python train.py --n_layer=8 --d_model=320 --n_experts=128 --experts_per_token=6 --d_expert=160 --d_shared_expert=0 --activation="squared_relu" --moe_layers=[0, 1, 2, 3, 4, 5, 6, 7] --router_score="softmax" --normalize_top_k=true --routed_scale=1.0 --balance_loss=0.00633 --balance_bias=false --router_z_loss=0.0001 --init_std_router=0.00799 --lr_router=0.000804 --vocab_size=2048 --norm="rmsnorm" --norm_eps=1e-07 --tie_embeddings=true --optimizer="ademamix" --lr=0.000492 --beta1=0.9 --batch_tokens=262144 --seq_len=256 --train_tokens=1181000000 --steps=4506 --dataset="wikipedia_en"
Below are experts of layer 3 (counted from 0) of a mixture-of-experts language model. Rows are named router (the router's row for the expert) and show model dimensions 80-119. Each number is 128 + 32 x the weight over its row's rms, rounded and kept within 0 to 255. Numbers have three digits each.
After each expert's rows: a language model's description of what the expert responds to; "mostly gets" lists some tokens that are sent to it at least half of the time. This comes from a sample of Wikipedia text that the model never trained on.

# expert 38
router:131097080174152107101090122114102142075117125143116136152108100118170084143126163118103124133154189131146177101167116092
What it handles: Vowel-consonant word pieces. Word pieces like ol, id, amb and and after an initial consonant, as in Roland, individuals, cupola, mandibles.
mostly gets: "ol", "amb", "id", "ober", "oci", "ampions"

# expert 7
router:162099110150151102103090139190086103085132134224132145146128040124127108162114180133105105154156177164128138098121107114
What it handles: Mid-word consonant pieces. Capital initials and second word pieces after a short opening fragment, especially cr-ud-e, ind-ust-ry, proj-ec-ts, Is-ra-el, in names and tables.
mostly gets: "ud", "ust", "ec", " j", "epend", " ind"

# expert 42
router:154110106097124169151118108156081184097154127170120134169156074122133112158102124099082133155118168141124131125177127100
What it handles: ag and nationality words. The piece ag inside words like Manager, Maragheh, extravagant, plus nationality and country words such as German, English, British, United.
mostly gets: " German", "ag", " English", "aged", "oard", " man"

# expert 12
router:165073153121062154102141139140119205080134136169128167157109122133142095120116124163121119130151182165138148130123140118
What it handles: Object pronouns and to. Object pronouns and function words like to, him, them, her, be, up, plus the p in typically and typified.
mostly gets: " him", " them", " to", " her", " be", " up"

# expert 43
router:173118087133086120139166105164153120072112110180124142207139085163085116136139124124125151174157189150156153131140102117
What it handles: Latin and foreign endings. Final vowel or suffix pieces of Latinate, taxonomic and foreign names before punctuation, such as bibroni-i, termin-us, Azerb-ai-jan, Phrygi-us.
mostly gets: "i", "ς", "ae", "ai", "ara", " ="

# expert 28
router:131107133141101158141126129153122113078142144164101166135142063129123126127125127104087154171137205171183135160121134125
What it handles: Abbreviation capital letters. Capital letters inside abbreviations and name starts, such as MN, MLS, GK, M.S., LBC, and name beginnings like MacDougall, Michael.
mostly gets: "Z", "&", "J", "W", "Ch", " K"

# expert 53
router:174091106126138090121123068157095112096089097139125135184102135153112132093141151150136142121130147161147183140126115117
What it handles: Name-internal syllables. Middle syllables inside proper names and words, such as St-ant, Star-ost-a, Atl-ant-a, Brigad-ier, often in sports rosters and credits.
mostly gets: "ant", "ad", "ants", "ade", "reet", "ess"

# expert 59
router:167087095088115108107088069113154157123175141178087100188102148132129104158146125103128113116154151121092152097200097117
What it handles: Consonant pieces in foreign words. Short letter pieces like l, g, o inside foreign or rare words, as in Tehe-l-né, Dej-l-ig, unempl-oy-ment, Dukl-a.
mostly gets: "oung", " into", "l", "ll", "ved", "ok"

# expert 52
router:186115107114154098130089080170123122111151091173127148136117096113123113094167118087145136118126206118170171165105069098
What it handles: Conjunctions and articles. Coordinating words and articles in running prose: "and", "or", "but", "&", "the", "a", commas joining phrases.
mostly gets: " and", " or", " but", " &", " a", " the"

# expert 3
router:133111172142090093141133042139077134102148109166159159204116067118123127134162197128085146187124159149174154185173121086
What it handles: Word-final suffix pieces. Closing word pieces completing a word, often after N or n, such as Fight N-ight, surn-ame, N-otes, Ne-ft-çala; also closing parentheses.
mostly gets: "ames", "otes", "ight", "ft", "ights", "ote"

# expert 16
router:157150173110134157121104073166135157066128087188114164202140113170098141101124130106145139099138176148136127142114080135
What it handles: Word pieces and "and". Mid-word pieces like Beg-inn-ing, Gu-inn-ess, Alexand-er, plus "and", commas and "&" joining list items and sports terms like football.
mostly gets: "inn", " and", "iet", " football", "anc", "ball"

# expert 39
router:172069118112118146126129108141085139099129094128106155143128156101095088125136151129139096128150191179150173149151115095
What it handles: Determiners and other. Function words opening phrases, especially the, The, other, its, his, with, after, while, within, often in demographic percentage passages, e.g. and other Christian.
mostly gets: " other", "out", " while", " any", " After", " Total"

# expert 13
router:195125127132115136104125108113074118124155126169099166149110097146096110114131097111182150130126195130153126168113108107
What it handles: Auxiliaries and conjunctions. Finite verbs and linking words after a subject or comma, such as was, had, were, and, or; also al in et al.
mostly gets: " had", " were", " has", " or", " are", " have"

# expert 32
router:143093130097150117125145112141077187113144113163103121154119126132122138119142137102127123149168165187099118201121151098
What it handles: Pronouns and he- pieces. Subject pronouns he, she, they, it, we opening a clause, plus word pieces after h or g, like re in here.
mostly gets: " she", " they", " They", " he", "we", " we"

# expert 40
router:159096116131116114134119104120105162127171122161107107203102068156082132109112089126173143161132169146135153143102127113
What it handles: Name endings before punctuation. Final pieces of names and place words followed by commas or pipes, such as Claus, Heritage, Wisconsin, County, -ham, -ford.
mostly gets: "ham", "!", " County", "ń", "ks", " House"

# expert 63
router:164097107162116132150138098131097123110120101164091186182119123157128105133102155124119148170147168208150164143150087127
What it handles: Opening parentheses and digits. Opening parentheses before glosses or years, as in Decision (unanimous), 4R (1968), (born; and leading digits 1 or 2 of years and numbers.
mostly gets: " (", "(", "1", "2", "^{", "["

# expert 48
router:170089099109163121105150130096142166114107063149075114194167091141128137119128114124140165155144178122134129133154111095
What it handles: Word endings in names. Final pieces of names and words such as ish, land, ley, ington, ang, ction, ing, plus Thai script syllables.
mostly gets: "rench", "land", "lish", "ง", "ish", "ner"

# expert 5
router:166119103113145128124147128118091156106132105163107178161163132123116134081126109086135120188170171133118119123182098119
What it handles: Word-final pieces, table punctuation. Last pieces of names and words before a break, like Kenned-y, Byzant-ine, plus closing parentheses and semicolons in tables and infobox lists.
mostly gets: ");", "ael", "ć", "ง", "),", ")"